Below are experts of layer 8 (counted from 0) of a mixture-of-experts language model. Rows are named router (the router's row for the expert) and show model dimensions 528-575. Each number is 500 + 25 x the weight over its row's rms, rounded and kept within 0 to 999. Numbers have three digits each.
After each expert's rows: "mostly gets" lists some tokens that are sent to it at least half of the time. This comes from a sample of Wikipedia text that the model never trained on.

# expert 2
router:478484510461482542522472472488499514541533482549479489511526493510488548499474527499535505454495481492522484503509514490452536544488481486504488
mostly gets: " |", "|", "==", " at", "===", "===="

# expert 11
router:499484484519441501549512534489477474521510477507493498475533482501494536532527473471511496478474507499518518487528456506489512468523528478476507
mostly gets: " John", " Mc", " William", " Smith", " Paul", " James"

# expert 4
router:459485495484489475545504489474548501472457469466549508527509524502489483472477442526509509501477483524543496511447490513494543521483514516536499
mostly gets: " use", " used", " due", " support", " Succeeded", " established"

# expert 3
router:523517522510512483469510478479486519499507502471510513541492517510454508497506515489509541532468498489469505507487492502469472493519477505513523
mostly gets: " March", " September", " November", " July", " January", " October"

# expert 10
router:514458464493506478477465480473459471516485531479498485535498533487509503469503450498512477527477494485531512518473541496496519500474525474518485
mostly gets: " Mar", " comp", " res", " sp", " dis", " pl"

# expert 14
router:530495477490533520459546511485519479471510491482494513463504527499508500489507522468475493528505502504533468496502537502516506479540483493510509
mostly gets: " H", " h", " United", " American", " km", " South"

# expert 0
router:543554508468509531465498486499488489528427497493516514493506472473501447508511494462491524505527523511460469474485490489483458458531507549473472
mostly gets: "ij", "uk", "ai", "š", "ka", "ić"

# expert 5
router:480493507514489503440476481547497490495470503512526487501495453521520505496530533503495484504531508503512478504500486491548542523513494435489537
mostly gets: " the", " The", " his", " a", " her", " an"

# expert 6
router:526556535465462568502549475450465514490526499505480493461478511468473530478505539528488535515520507476470565498488513520494485509498495479478489
mostly gets: " also", " not", " later", " more", " then", " well"

# expert 1
router:502508473529520540511481506511496455505511543507421491505489458472528547436503511507504511484495500480499523509480506509518469462504459554529456
mostly gets: " ", "200", "201", "199", "202", " E"

# expert 15
router:471497507495539463506559523507531531506513449538507502505478482521504520508468499501505487504500462500464480549492499469536449519475515554511488
mostly gets: " film", " Party", " government", " series", " School", " people"

# expert 7
router:516490501531511457506486523578502506479501516492460511495459492527507454480495536517490473500491513506463523484556503486523507496508511531491528
mostly gets: " d", " Ch", " b", " D", " n", " con"

# expert 9
router:496492497539487507507454527483507500538509521481443482468532514480478482510515497514494490452516484509502473472549484511464479538471446469494489
mostly gets: " is", " was", " were", " are", " be", " been"

# expert 8
router:467509507497520555477498495501515532457563506536500509468523528492545533503483514531509490521507509524524494503492483493482455454545510526512483
mostly gets: " S", " C", " M", " K", " P", " G"

# expert 13
router:469516519492497498518492494493499523462504513512530504510487517489497465531490505519496498506537499470508497514486475535525501503502511497507523
mostly gets: " or", " &", " |\n\n", " has", "\"\n", " On"

# expert 12
router:498481486515489468548537536482511491468488515507565493497518500524524539541485491520455529463505505540502548484498537512481515493449522527482486
mostly gets: ",", " (", " \"", ".\n\n", "),", " but"